{"d_expert": 256, "balance_bias": true, "vocab_size": 32000, "norm": "rmsnorm", "norm_eps": 1e-06, "decay_shape": "linear"}
Below are experts of layer 7 (counted from 0) of a mixture-of-experts language model. Rows are named router (the router's row for the expert), down (a neuron's output weights, with its number) and show model dimensions 192-239. Each number is 128 + 24 x the weight over its row's rms, rounded and kept within 0 to 255. Numbers have three digits each.
Before each expert's rows: a language model's description of what the expert responds to. This comes from a sample of Wikipedia text that the model never trained on.

# expert 3
Description: Line breaks, headings
router:136147101148153131118104097139129103116140153132139095151148143115103165123108140076148114127094181168151105113136107145097145120125177113126105
down0:111115130134109117138132110158144126089141105118181111116118166154117123062145096115091135155098116138116166105165145126088163134106134132113104
down1:138172115111139113131108111156154143131137099130083151108102114098148076152107100114091122157103098145123137148100142122119141131099131138161107
down2:162087084100093156098146150173122146138147123098143077110104172128117127120120064182139109144129151139102117130126128140128163135140142133119159
down3:121158134126142104154082103141134153152139088105124127104155130158144120105115096121121111123163139154126144137119120130162139115120097117091101
down4:103092106119147152125153145128144149101166168120172111139106155140132142145133095088134129157100114132118148130092126089123138141107150166159136
down5:143117132080114116151151146103094102132128168139095122142101108144110150140154115118114151120085127156119129107063135135151137123111190148177102
down6:126156190122136134127139113135143168104135093140126102165106124143079131119103115112102111137092115138144122157144141110095116119104103134115135
down7:133128105111158134139146116192153139169149141141194148157115119141131147159208131148132143150117119167133131125123148154074162108153149082124093
down8:155150145156106178120157133089109108135128152124104137109131123111112149093131138128186148093148124113092142163118133157119136195115082137147117
down9:147140124129141089118128127146091107116121161164094115117153114080168119125145129117131123138174160112140157102147139148108135110115159171140106
down10:120095132135126148130109186129156145126166140130116119129125097168153148131140129105142124094118135126139156133098124122177095159141130124105140
down11:112190119086114086119119143126132134126159138127103125120127102162140158113122136140088112131132143146116136114141170144167113150130135126100123
down12:142136110117138114164137135112127108133071141155100120088123121154105143146135104129161163090111095116117165156139114120085082130118115157165123
down13:106127102118129137152133148131118151121077133138140144099129169158158127185115120110141113120100075164130151124117097144103097133132121123133136
down14:108090131123155139111106146117119120094060094150123134141115143097112132135130095119145086138108147145156166160140138151121120121120093137142118
down15:092150083145109172158129109148136165168128148145094157113103139142125137127126144137132119188142136118156154104136165105081128101117097099108126
down16:094115168110080117139109119127144122153175091079087126087112109099083130142144084152130146120126130126113132133162115106116171147158139142126129
down17:107111112145134141114176135145129149146162109137161125130163122086126125168132138131171120121157122095097141142118119175147138116148124134138158
down18:138124162144141119110135123118100121131153152155134124110120132093117144178153155118077138095103090132100108143128126134189116147122107132100138
down19:151119120119152151129155151091085137091132104097134107129148097161117116127108150117116106139119161101131116121150165136112111137133149096121112
down20:105125127076129125148121104133142160163134159110159133167124167118159123153167174129089126167117126110142082136145108125154118121141110123146160
down21:117164135150119144071113140121116137112105091134098111176174109182127155111141106156145136079134145084082158132136164091097113114131124103113088
down22:094104121122064141141141143180108111126151137142133146153140085086146129164129119124123099129151133137151122112085113091162121069100159132128094
down23:146158128091072163112098100133120125149143114138155161167151150144084133124137090150094132122123180134153071113135119116138130166115135133128150
down24:143092131160085131074135111111117142132120080105060163153183133100117158129126117140152093151135119127164132145100137083146097135089123156139135
down25:145190105138081092158140117096127168138121115117165125148139104128155120118160154152119132127101187165129136108107151126147155127120090156164095
down26:152163076146106134131114126144104125148128166116127146101135104100074097111125161129113143130146114084163189109166134131154132134179099120176100
down27:074163147157122112147161130156107140133156130105160085123139142154132165185155135141120175154113141143150149127157118153149110112095120108127159
down28:118145126130112101142098131152124159133125123168157169162145114107155129147115165125143101102099117142110147105077120139144144161173177139138083
down29:142101152162072140131142128136165149168154131109127094138176141131143110124181144131138180133145106119119129144124160123162175112133116138093084
down30:124119115151145120121131114127126149117129141119134148140125129156094128142108133108124092078079117174104148123121118134132121132172173147146131
down31:142148106151065092145116119113128138133109116107141139131100170137127122100147129092086165147105165128102133111143105090111121154099127145088165
down32:095096131156141151105067111122118125126090164134129122172133133123138099176162135136144096151096130143135131112130126092153148100107102093148124
down33:146104092087138148152105113069111163156163100144120090147137139139146113128135112138125197120111104145113151147107152175143147139099136149161136
down34:121132079090112111104134093111122072109128129146137164134116141138097141147080116144152102122168129140125147133178151134125142140155094157134121
down35:142122123182113130114120139146133107142131106108136092147067134091095153147108118162126105095130103126148140113116131117121145092093116097140150
down36:133117155093109123072088107093112108143111124135153143112109149098146075161092138100167093085119166137154145121136105131101109120151163088154104
down37:100133095142132150153154144122157116104180141147128132131127119142087148131123161132149106115128156138133188125125134091114136100156112140124129
down38:143156144118114104128169113084133130115132128077106111140150092160147133118135077062126089113110075146170136088108086111144126142154145131098119
down39:119136073162124154131155117156137107103141180093090105131153078112090168078141115166147149140162126119105150114175122124117098103103140139123114
down40:116137154103141111108143116094145142140137147128154135121106151113136132118141116133128131145144149165135152119123097153092128109112150148124144
down41:116138122113139108127103119165080176122167136135078127070156126104159144133153188131109107126140117132124114115135131147116123144105122164096145
down42:123151185125141212150187135125081115134114105146090093130139066109106105156126131106147142091121140094120122094161116085131154107121125115132132
down43:118135130121126115120127109102112136087106128121109120177149128156148130148162113122123129089125139122087130170118128147157100084081127151141136
down44:136131169115143136197123134146132121089144118155136097158112101108151132155137159082119118149140120131131119142143125128123137134145153114116118
down45:100149139094184123160127116118106099141156144123133158152129148116129198143094088134106106098097116137130138122143143106126148120120148109136109
down46:120156141122105073142109129150150180065135133106148132097115125076076113128137120103146109157129120071143170152166120126090141160168168161139111
down47:093151156124126116131124169145155111131086126169159121162173123105075108097141129125181120123097132128146172160101130110131176145108132121089131
down48:143114166076137128067106113124139121137123122121083115126126112119145137140112108104169135111108142119101114149127172128145122090096092084105121
down49:142119097130076120106098148128150141120152118126117157135152135099168126087120102133176133115134112127103075135132111105164195172127137110117114
down50:133158096138103162113073140149154092162090197144128161099137134094087141118114106097112116128104104101122166122144111107115106124120173159091125
down51:098122149192119174085159123117159102153141149115136195120149124149126147122122150131136113119107142144147113132092154106101148178116117103124182
down52:139131132119102127127112115124143102113161099101132131148081133091175181114082117147069127153143124138132143117104104079157109089126149100104183
down53:113121126135132116109114090129077186133121117151122104115137128159086157115104111150150118090120142106127115117127107123120156129101116110121143
down54:140139134117097129137112152169120132126144132150115180133121111137142082132143074119128154124119094092146126125171149145130137139135140097125138
down55:124101114114096162150097167123092165128102108138098144163110119151102153138124083134124105117122159092080159161132111144143114121159116132149129
down56:131132112140106155141179098111097165092121144093108133152128076104132135095134108110145123134121118084168098076067136151092115173148124119115163
down57:146163137112137136143144123143098100126113154157134111116119143117138075063112119155128167145116120152129163124108138145164118110123180113149090
down58:107164168107112082162151143168118139147133143116145127139177122135103137129121125154137144121104151116127100115092186108159146121137132135124148
down59:160105123117092123117126112144095115138135113109122116133081144199185143101111130104149127158122126138110173115135141114114117112120151118149186
down60:133134115139125118069125079158128105179098130185118143121159103114098132148119143122160126108149109116172137124150154149190178176137152133128124
down61:141086148128102112116088120096113118128142043154095108161090156112112112155106139157134071119114118121078124173147118099111070115129151131095113
down62:118148113123128130132143146110094130118147128150126162147101085176135112163175145110145092146123156164113078108126099176166130082112089075124086
down63:112105138108147118107172114146107161113127149096102130101118114121124191123149142141103133119110131121123092082093122120127147093156140107128156
down64:085128098137100119107162115145123107170079127113131140119094155145137146131106140154128145144110112124109163166172145120128126171142107099090100
down65:126118131155144155115156083090130138097083099127167132150104152152152135143102092114119138142072148125108112148095143094109104159115145111085110
down66:108106125107118117087090123131116103084131158091099111099149117162158110125142155127092121137118104072118146130101072109117148119104125124100110
down67:103108110158147118154102146135159100134117132115141104156148109098084073107113139114158091133099126147119170124083070167176135100125153141122099
down68:164135101125129140146151101123093137083158119113120083148121096114101077122128107118082161168144145107126121172152126092100145116117079110139106
down69:182096149124099092183126150159121130141181148166132155108103162144136120150134101132124114114101136116157121172131128131122166186146108144155122
down70:115115101101129142128140137119117145115123110132164132139173089103107102098110099095106106125110142154172158143148167096136119148132119107138122
down71:111117121126121099156113155148152118110177128170139152163097141123134099123169108110130138112120154115105130132107119157116142120179129103138132
down72:088153159145135103109115134127110189095135130083125101133100145169093136109121113147176133121162152111134181155107138144143127130125147108117142
down73:137154164187096114130091066146117115123112166109146108158161104137112154126161084138133114144101108131166109114078092139092120145151152124090114
down74:100107143101157143112153128185163138131070123126096129180099126112141136146110160115121123147122102101136145145127121145101131084119125150164167
down75:166096170136131143138149153135079112098046109136151151135132139051132142141185147132096158093121097141134109137160136108141125087115137118117129
down76:138130127113168140111111154110138101145133141163115160083155179155147142160136096137110161124128149097151114141069102114118157092110136142171109
down77:125158084144087127144175129136140142136135128129105136108083131164133082090126138140109146108163131139122149157096128136136114123166107105099147
down78:076139157102095138101137144112132117126121090130095105141182113114141164143119127118110083132121160129116108123165151123114102121131086139104134
down79:169108130106127120147153116120101123157167178135139117147092123123152125151136174143118151155078156107093108131117132105141129088127112139139133
down80:140145113145124146120101120111144141093126128132127164129100085092145151137141145154092111154134103178137132164102135124104104056161128114108140
down81:110129116141076133095139098137145127122141136108129135140109088111155121117092112141090125141146107055136172126138115134155152088184113166109142
down82:164124110116156113153130144132109130143130121112130120148138138098127110175117174140116140143130133107099137135114079126128141165125114077165086
down83:142106125148188079134131160111123116170152164113139150147139127127130147135112133118123120140144112136144137126123152117084113136074102146125156
down84:107152143126142141090079134151161090123173161116116147134167132100115162114096150120134125144123104141155105112139148111174168132125111121109136
down85:096118130116132107105099096137163147122111130085117151120123109075093163133107097146115093111147127148151117119130108135115126129134128126097086
down86:125113149178133121097076165141155169179121167153155139169099097121133109150108123151115132093142114171102142130135174133153136079138121103103089
down87:110119145206137159147136127122106115147165141131139128175132127156095144138065156109110160140149112101115168108121153161186122084103115121089145
down88:155158147150066095136133134119102126120128100145128146111087136155110115155121155161122127132149143133152149115188150129111120173132132136153126
down89:120133110126118118109128123157138061177114136143158152053150132163118155111153127148173129121163081124121125099137129115093124122141152105174139
down90:121109129080143158126137116096141093091134174130153133104105138178112180158128156134147112166143142137109146126102094117107163139125138142109090
down91:104127086154153108163117094123106178103139155102153129112134128166123127081103139127141137110105116087113103120200178166152188126126093129117127
down92:118179133138116185149137158161124134099126132165122119155098154134132108141096100132130141130149089126153176106119122124127105144169122113109150
down93:155147120124154105112136094122138130143127123108124124144167144148147157159154119126097128142097101184151111097123133156147118128106166169094122
down94:123199125124128107177113124125110130113113134105121125144194142121103128121107134093150139121101095142147163081140079134133103112113143103134190
down95:157157127154116104149127128140104120129169099118144107150120125157104135151147152127154127123120111143103114147148088099095158127113111138056158
down96:148173078094130162136118119118114123116151166159085110078117153145099142161097143123113099124144138136118151098132081130122165090148127158111102
down97:118162139098099139145147152098122112111115118117115129127103145150154143099098100114070127130102108148100154104078146166135086114097108146124141
down98:089117093117099079154119125164134086098142095169176140158107145134124115151155148156090169165127155159103137113115106113102161144092125126114144
down99:078150146101172126149145086174138120121139096141115131158109064132141162160089164116103131165132112096134099138160155133119125116135159168079087
down100:166165115128109130162176105138154127119153167085127152109135134091126115142098157182104116130155130105105132109135096132132104106105116110131106
down101:160141145100100145143146106079090126125153080085122101134138144110130125103135149125161155154146143131128127113110125115147134134103131133125128
down102:110122156089160142108110144152143166144131153099173144095123128134126103108086157147141138161108102143133157117160113082080145117143121119147103
down103:150101159123135133139135131152123112094165077113136109150121143086101073133126131103127098109116133156067173129153123106156062167117148157102100
down104:158101108125128132149153073097155074132109134145160162106136092135103131135135113173107155138117156141185112128121126158140132112110114128143153
down105:113130070110123148152122109158114113102127080160105134153096120154085142116106132137148126082125139134091160142115118115177076204095112174137099
down106:131156131112132109149118112130116117140151115122108105134145168145134126125149139102149119158114148168130148066127116129120136157115112116144175
down107:160092088093099121146082123126113137141155107144067103099145112142137116099123114138135128143126086131133105114113165113176135120156138113164169
down108:133157130115116128100133053126141127145078087112147162156116118114137122139117139131150169133147147133137147109102073151165125111121095157107116
down109:129119111191199141120128118155105131147121140124145177130102121136168138139130157106126144172129127117117127130145145141145144135119094136135166
down110:134093168118155134119099107168116167160130138152133101089137112178114130109178110119125153095178134128154166137207119113116123101079105093124154
down111:138139085135102099139152125115088129102139132120117109141177158126148125125120155117117062117148133195146142108119150107146106167086141136109143
down112:186134109164123140129107125127169155148126107161131158098118132147119085141116133130097098132151158162149171072097180127166162140153105141151109
down113:116132151128115113154109146142127094128146124159171114140151124087162128130160126117113114081108139116161100128100140113100114153152137152140163
down114:119145113108119100096175100124087088101100140171146139079096125157119184168115154145118100147110130124156121112126113162136107126119113083155118
down115:111096100130106195121173130155134112107107194083090148142117071158105195098137149105131137142089168123145117149165156100098150152180105107156142
down116:130107120116106147067106163159119127125141115154153140125132118077122114150149149134181075163181148165150134166119150125094121129117124116132078
down117:121126116101122145098115177136126124120172111111129121134086159151117086125112139161121119161093140095192170110114088139104152116131131119110125
down118:138115095109130117138091099131078086128156132153115140103144097125093168159101107114150163118176140151144118137186171153122117150105157174118123
down119:103156152111118141091125128106138110124104126153128165127119123062113133144107068081071078143128146132095123111093143160142114168128140137170082
down120:149122141139112111103158157131163143101142128161137157135135144128185107144113139108126111122088128125145103127114133100120175170122182117114143
down121:111109151106128119132111146090143130124134131140120121154135150160139132056114122090141108140134159109156088123119097131127152153161117105075109
down122:085113156075100127113105115087135129114180140118124113111117140121155084130106155145112133136139145146121130126135114162115108138108140149137117
down123:151168116145110171140122114114105123182106140104126123133085179112083131086121129130096129094104110119119124102112120152174131150141110100150150
down124:167109128096107137149137095141119134124154121110157100121140094146152118084131164114106162112145123085115153101098136146142160129111128138127092
down125:157099134119104149136094151151122131147144109122150125141111146090138103134134115113132141179150135129134141124106136134164085142118104139130180
down126:134123147136118117146132120100118137127107110106136142144149139142163108173162106164107154164083109076141170119124151131163181139140104096119139
down127:094136085108161141115124150110136117107137128112126121070122150106139139093105138130133115134101098098110161138114132114130134126149132158075118
down128:119151106124093094056132115114138143065100131121135114118144152113151168131123134146123110157153102135093167125120135133113102151128099166146127
down129:148167146115141085146142110090119140181110092115092132172128147122145167111141153100108183148158112149096125108120105134123170140135118127115146
down130:149099145144146150149109174164120139143190167111133116103121132136109134096108132131183123107122111085133108143137142112087102129122137136120106
down131:118149141109108146123161099135137114134126143140168147139139105123100158140128104157167113131136118115127140094159160118139098148081120097185149
down132:119101137127107126111139099120104134130141091158159112106134133136177095124144109136135130099165094147141149133136128152095123076200109117108126
down133:114120104126107112163154145151107135080153124117091149075114079123136130144143153161152149154105112085134082109170115147126110109092168130118135
down134:101111132094133140167129112162179139122160097119109122141151102097121108148143140128104170174151141100125145135071122095110155155120157173124144
down135:110092104168120092112118108075100138168154107132111158162135107170137153157103071116103135116177113114138139131106138106142122111119075120113132
down136:125146088139118124095110112132164111144104168144153118086081146136145108155129108140145128112129163126169085130106147156119102126168120124112118
down137:159134123109112167141147137108126132093123122105155087106133105118122183130174163120134097114082085125100107101081112131092175127115141132135154
down138:170115130111144132128107096126107140136156108092114121097094118161181159117108150127129127109131100142151125152155137121127136067116097131112102
down139:151127122131119122159142162105148101121123139159107164116136127096176088117135113126132135114131125153153103099146143138156144166160077175103143
down140:128111146088122132109130130140103129135187109102142149152137141160111133093197106143112136147136139126146144130116101172124098131173143163161137
down141:168123134145133160112145143129136118164098086134121167149134123144137123126096130164155121147136123163115118145114157114122140145132126166170133
down142:142162131113135099134145090115113164124139119120130156143108146147169121133112146137117130079112161116114133138138154163129137108114186078125165
down143:157092129124127119094152112119130145164116110127116120148089127141127129166100129107157120120166154112111084126110109158119117168118125159118096
down144:141135115138073171135089087146138146160165115123132143125091159137179152133102153145128116183137137166129155160132134125162096175130095120092090
down145:191099095161129078123155134104152128125142139145131174117098115149114164130148184153133114141150118111140115136135101079098114111125150130121135
down146:127144102105143145111137140187179142093132130139116131119077146091131129109103088113131116158140143102125123151106137119149146135125128127109099
down147:178113148124116130138120106128148118128172134168127088131129144093152132106162148113105142150094112107156141139181135126127200131162103102164132
down148:166140086123137154125173180140120109109137128085142114079113103146142119144129184159118136111101094123108114083122139131116103110108150108110141
down149:090158105109158089122123131150133138118105167108141193125117121152122119145132119137125104129181097146101105138104133132123123179108146125119144
down150:133106138144108096119105159152119127100168162097124111109073102145123089120118153161111147108148122107114066119167128126132132181081143134111128
down151:096104129144120145159110171121163178110133079151150160157134115129115124102087115149083136141135142103113107129132131127095099083153143095125142
down152:129144139118166135152116125135141166122157100109103102126156120089127150116176152079134122109111152125138137098129127148129087128130079166120117
down153:114112094167149124058145151166092142135127111149123103093164127204144188122113157126150114112151084124139161145106145147100140170155095121094154
down154:129166093159101141093086146107134169132174127118109135149145103114130106132132167149154126126137101151095121113133091169133113117164127145191133
down155:134189120121122087155151141136106149088135056100120182155108094096168131106106090148118127147132143154158143146132095154115137174110149120107137
down156:142129161132150121127112128113189134123133137123099132113126151089121129120159199161136155142126148086111131117156126118161132041112112160140126
down157:144125148140141160140187170148140137114172137103122135099127082096119128134154140150177126129137110127136147105091142126081101107115116116139150
down158:104085125158171144122135134141130121135160152084120099115113115152130167085099130140144110110157186159149113117091141140162129164141139117123113
down159:123142121135140163090092143147130145124116116131133143132134137111149127181160097105180146156161162142117096110127128148096126090120145162127089
down160:130130121127154146101129142154132124144124094117094146125116119135122114121116164152115123117127152142116118141112131161136140166143115084114131
down161:117097140106125147149143130118113128153098091142050110116094145155125107115133124143149115156126124114102138109142133161107150098154120106141123
down162:129114163147145105110077130174144065142156124176107102140102120153128133108131146081112125178148119147105102162105130147106109105121150137123123
down163:126135118129144140151089139123115109098133121103124081169086167191092120126183125109099125152111180106098142147164123137170171145150168123079125
down164:110136095143091175111124078130128121146113097095122076105119101140178115170158136149122173127143104149097147095095153142178108153110166142139108
down165:178136127119105097128131131100176117159110127100098115117122100116134141162117134147139097104124112141144119120101148124118054168147116130119112
down166:140161113127100114145118131141162124152097129135097139122155098125125142156097109131156122149149150141118132118159136080116123112108137116115111
down167:173122146050152115173161100136102127109076105168072115141136172117161153120134110136110146154151102126126100103142122145135103141148152116126158
down168:134104141140115108128084110142099119098111124109141089170117128117082112122104095148088131145087109179106123131147184096138115162118099145151089
down169:120126117151127140108146121136133109157144141143117097104160121140099125148124084130098161090113106137140159147131108135122146113118133200145133
down170:122141114090114114077181113148180141133115113185138100093150143127108132137150127174103089152149122099211136119155133116145129058141092093144168
down171:128160103132106124118115102117131120098100132145114121125151140097120134095127143122120132136167093132131106144114105140149100114186124143109140
down172:119103154094099133136123138156135105165114119119132148132123159126106101134148132162135163088112105130137085093093123159126130125118102139101179
down173:129097112120082113080182133113131108142116133102094143128125127093086167124118104125108110148133155134119126124116152091139133119129161094075175
down174:131114172087117125172150097139112136128141148134106105167113130140123137119106131149134114145179121137132137129131126114117165108142139099132160
down175:108129111129107117139143147152146139193134138104135112156121144108082139122110120096139131164126155126144130118154115127134152117110108111093084
down176:147120094132105133122157112142147149151110112140128136146137159117110137148130123134153121141100145150176141125157100188149096147139107150131141
down177:135187178133147099115113130156141156107119138116096157132168115144153162141120130103144104116119152118090124163159157082161134154120146122138099
down178:130163078137174135146138111117121114114132107122152135134113155112122121093120151130127059110107100123182124116089142162083186130176126122134130
down179:139165160156181142122158162112140171128089168108146155153125141132123156137130141189134121159125137164124137134148127109141105139113105172133103
down180:128136154137157118115136102144146080150111141123070122131080098168148156162150091139107118145130063146110086120162098134145157100092190125137130
down181:109140075101123135082102106146130144109153105138113123150126152148131085134131141126116110151099087122107135107134141125108128155120127172106096
down182:120168180141127147135151129134152161100132115155111146117133142160109149108123122141192096153138126133135137127112102164132135114110126153164143
down183:136122132098158130123157118112150144127134094082121094132162137087117127087187138163120110104120135133127132174144112102125140128117151125149123
down184:120121114119125129084095140150175105127166142142160128141125118173070150152191111162132142113153114104099148129126167144139088102151108130116087
down185:117102154158130114134172157163155105125131128140135106118097146173129148139124133151115110081181138114128169069161133108161098119145159096093137
down186:117140092137139123111114083122082176097148126132121149122114125132183137106126076091152145130144143163125165152141138117080120103110119135145129
down187:122153140129142149128159121133135135132117126152125123130167099143162114136129163099100107127108103103127101120132151112101157085130105120123146
down188:144102130168115099129153134149151130093161122083158118111104162147123117122101133136085096125117145096119083163136140122146161169139123131157149
down189:163139092086153153113139081128101122108093141090158065084128107159070139147088163144143142157112117125120125152152136084139162158120114118133120
down190:128136133119163110108112155135164175167112114132107123123149084121112140084098121117155112126141163124137168128143156114154109111103122107130126
down191:112150086150111155102079127128150123151091123087130150137150132121119144185156124154136145119148119129071149135100120072147149129138127153148116
down192:126111108133144113107170119142123141144122210139152101184095105152109119131132146133116097133119155149121132138131106135193152119139118157140075
down193:137135097106133095082076125124132122108146129148123076126098089175133105138106128157135113161176126085100127120142114137101133121095116129100120
down194:085128145155076134177147086134156092110112140107148117110158115123143165139099136105158122099124131123118114084144119124127169114161147126143148
down195:128134147112161141136143165112143134129105164112108136089150095211143104139158117107097155111111131101161124175161152175108159134158095143107096
down196:140126150088140152148109114102154124180174138134078132123096125141110135128135132125131144087129129131069098124132130109107125116120133084129106
down197:115117105134122144138132182114123119113120131121098139129112136137120159100132159117122136165080141145154161119133109116114134131150134151099124
down198:159164162126181109163155139095135113130162121124118115124108144087119145141098132064119129149124184164158128142117132110109145125102143127100130
down199:103119091112149113159120150132139102135147115158117099108146135119116145147136104100091126124113094157132163132123159082104130161096141148130119
down200:163171128164138153124131127131155120139140178129092160127152137147123140140140122117095072100133133169161124116052146108156096169134122120123126
down201:169151110133134122138124141164084121166080114154107152070184140142113133162130090094137140132147143145145169149088130112115169134132144097133094
down202:085132190146134114135115098102113142141120174146159153175108148119170145136142136121131104101178147144078128121122166148124150123114153098142100
down203:149158124148136182080081159111117116098121171141140158069123141111110095125119138143150114143151132132099141099143121120076128100146138119120110
down204:139112095114133145152125132143108138156154130119141097121137139161098169137125126140113113122114132128139134089139081156132102069155143143132135
down205:151144136147103140137106155132091149156114087158125135143171138137136112152117099165099121126127137186134110136105120141154096074082133176125098
down206:112098101147168085119080176124152144145100132160100121123169105135127169139133125151093086134085141114133114130098118122106129145143119140121129
down207:143122097113140102179142096148135174123170141091081102083145152144167144120143113121112111110164123122112152153119140135110147110113152130088147
down208:121105175136131128108103157127137152108154122154139082140130153133150080101112132105150115157123124146119176170181168117125145123077119134184193
down209:085142126136162106086145108135156166158113189134157133154145121122097159122137114153131118127162172124126103119163138149084135177143128112102118
down210:132176138097153094165118158154145164100076153127108144135141119127082124155112132126116132143119111110095142092117125117162124111116121161113130
down211:130146113105120108115143143121122099127176116157158150150127118110135098126097093121067086121115139170113114117137124140154135065138083162101156
down212:123142114153109111088112154157125112108140140098142086118106172137115136113115138135088166123144131140166153129159114155136098171107129152107152
down213:106115103125131119144122141157152074124100121106103118148137158166140147131131127130137170117110122154165081126113116142135148147131141129157127
down214:150125152074090180099107126122110124132092114113130106157139127152114073130134117136170108146172157140133099153145141127146078094140085158087083
down215:111149129128222118139153123124112131110117094120128157137115098154157145114101094126074118161142107160189120149140126132144076105106158109137188
down216:139157163148160140084129160099156148080129124120134116115128114144102168123130141132104133148098096157136122108116111167125127174142129103104146
down217:161126103124149127130163147117150114107081135109188093122128111138130128121141130115116133111170097113115184120102165128113139103153110095100157
down218:145118179152137110161148145132101109114095153158136147117104145169109142117135138122156070079112103126162101104147132154094139109109178131159160
down219:127131157120105144104145090090174129100116131173139144139104186133079107134120123075146084153128142137081110126113136148128161148121146130156124
down220:106181148138101084129124127129129151084136176136140169167138082136118103146121132121164095136114146115146115122149158170156118155143133110121103
down221:152166122176102088130106076127185135113109144114130078109139137157129148126141137144142118101124145132098162083135133113129139151147123158139162
down222:139114182153119142150087117110120147144119128129132118122127128115104131118130134162141119145117144170145126150089109059160130110089118117053152
down223:098104127131133131150134155149104162119150138136115137145134101143100144103095156094109109151103088159151147108147150154175122082123140117153135
down224:116104154123109112185098132100134103115143108068106126159118098146120156106124133133144149156132129095112114121159126145132124158115138162093139
down225:128120101115133137139103123110116115142119168121128104092089131107134133138097131123159129142138083125140145117115134121137135105123134103136135
down226:122134127108125119158137157157123144115130156128132122124124070138123157108102101126122168147112122122132130102112145109105119127141131086136089
down227:106112134092147166098115170116151119125108129156140113139134095148164137093104120126148116154127132151102117133133126122131163146129119131129114
down228:123105127118073120135128114148121165170109130107141125142115114178117103127138093140117127161099110129126142138135154125125139143112144122086152
down229:129163123116108117119135085110131110131102136096128122129118136164104107159179114117121107124170095135151108128192122136079134079113149116165119
down230:129149106134148093144109146154106118133099166140134147117091148134146193192114127128146132154122154159130124107104117135087156175121129119169152
down231:132092149143131124116112125142140133161126147135124101118133141133148177119098166134166103084134105116139163125145179149118106106147139114104106
down232:160094086132144094151119103125141109155136133101150137151127138134119095114143153095135143107102151160126126132142144141109125118109124154165136
down233:116093115114113118140148085152136116108125111092107158085123113095110114201092158109137133134151172144120136145102108106121143130167129109158166
down234:082098172087157128074122157140120130148159096123171111088135139145111131140148126122146133133154083115151142085133098119158143105085139093100136
down235:120123105156165127108136124134072145155134115105126126160132130109159139138145129088117129111134173102161156165119167126070132122136124156123127
down236:156129148097134144118107116148116106153077138060107152119101134140148119089130165102138134087130149148092143085165122111128116134108167146144122
down237:110148152090115157108120086146126122157136099112151112118110106135114114132101104144143110078112137133133140131122117168100143165128150106146107
down238:115150129150100126106142164135088112122154132083119109145157156095128133155091140099128110109101083130119163133148136113090157103123113151147154
down239:125136102121118089152184132161134190118119130159096139082096151138166169099148090138174164126121122124140100172140142112130106136117134177185093
down240:133117128147086142132138179140122146145136168102123137141154109158165077105096132114097122122155142167133132130145163121096124162067124128153148
down241:165116114121155134100132129132110105116122127119160131095134129128146096140086111153144128134100197131119135127162149164130133127130128137149131
down242:117123142116119130126127100139130114154123126096112168145155107146202148144137119109155135135105126132131118125130158158173106161133159159158125
down243:098128159107154104099110098125163134102104110140105109119127148128137108125152083084100157140156133147124131083116118109098149152119171134115150
down244:109138145102106073154151150094120118146122117104114104123174117096125110125138155134110133128106151163131129122128162116139133126142135142114125
down245:119142128119162142156138133099095129158130104104130124107110086155154135090119134143143143158133150156129108137184116151081136122168120128130134
down246:147122122115132097147122086125121124145118126087117118130085121126151127106134109149170082100133112164160147147152117106156121150141087087146122
down247:104104143116165110135109139145134145113133107117120131120092145108108144137142131131138157122106117117080135108102113129114161111122131129166132
down248:174158122132134113137149163160110136128100100105147123103082145145175161131070139150124078110134110152114138159170114153094136083156162101108125
down249:113157134137123123160132112122098076115135142153129130101156144149126133158116140185166129120117131138109149100152118132083074103104125103098168
down250:128114134069166126069140115124146127112088144107077097148131151129123146139097142136096129154091158133159117147118137162118139104110109117110122
down251:152117120109113105170113148109132137145114175150109113106155115063157134137149134100089149177105131169131129139175125107156122147128151130133120
down252:165171135127078116146161155120131142143127137153120109074131110131136119082132136127142131146096131088110082145161133145146110157110126150096152
down253:120140125150154130063146115109154148125115158139078138112158155149161159077109155120113117118103112111101123123155168113119147117107144129091140
down254:135127123143147136148144117113117152109150173131121076116134141138141120135140136144083176142162106154125142159125106159152115144107120110133136
down255:160056136143118128132142118140155112141153118122078130141092162145115111143149134107124136148122132140138156158113126136118128165097128135117141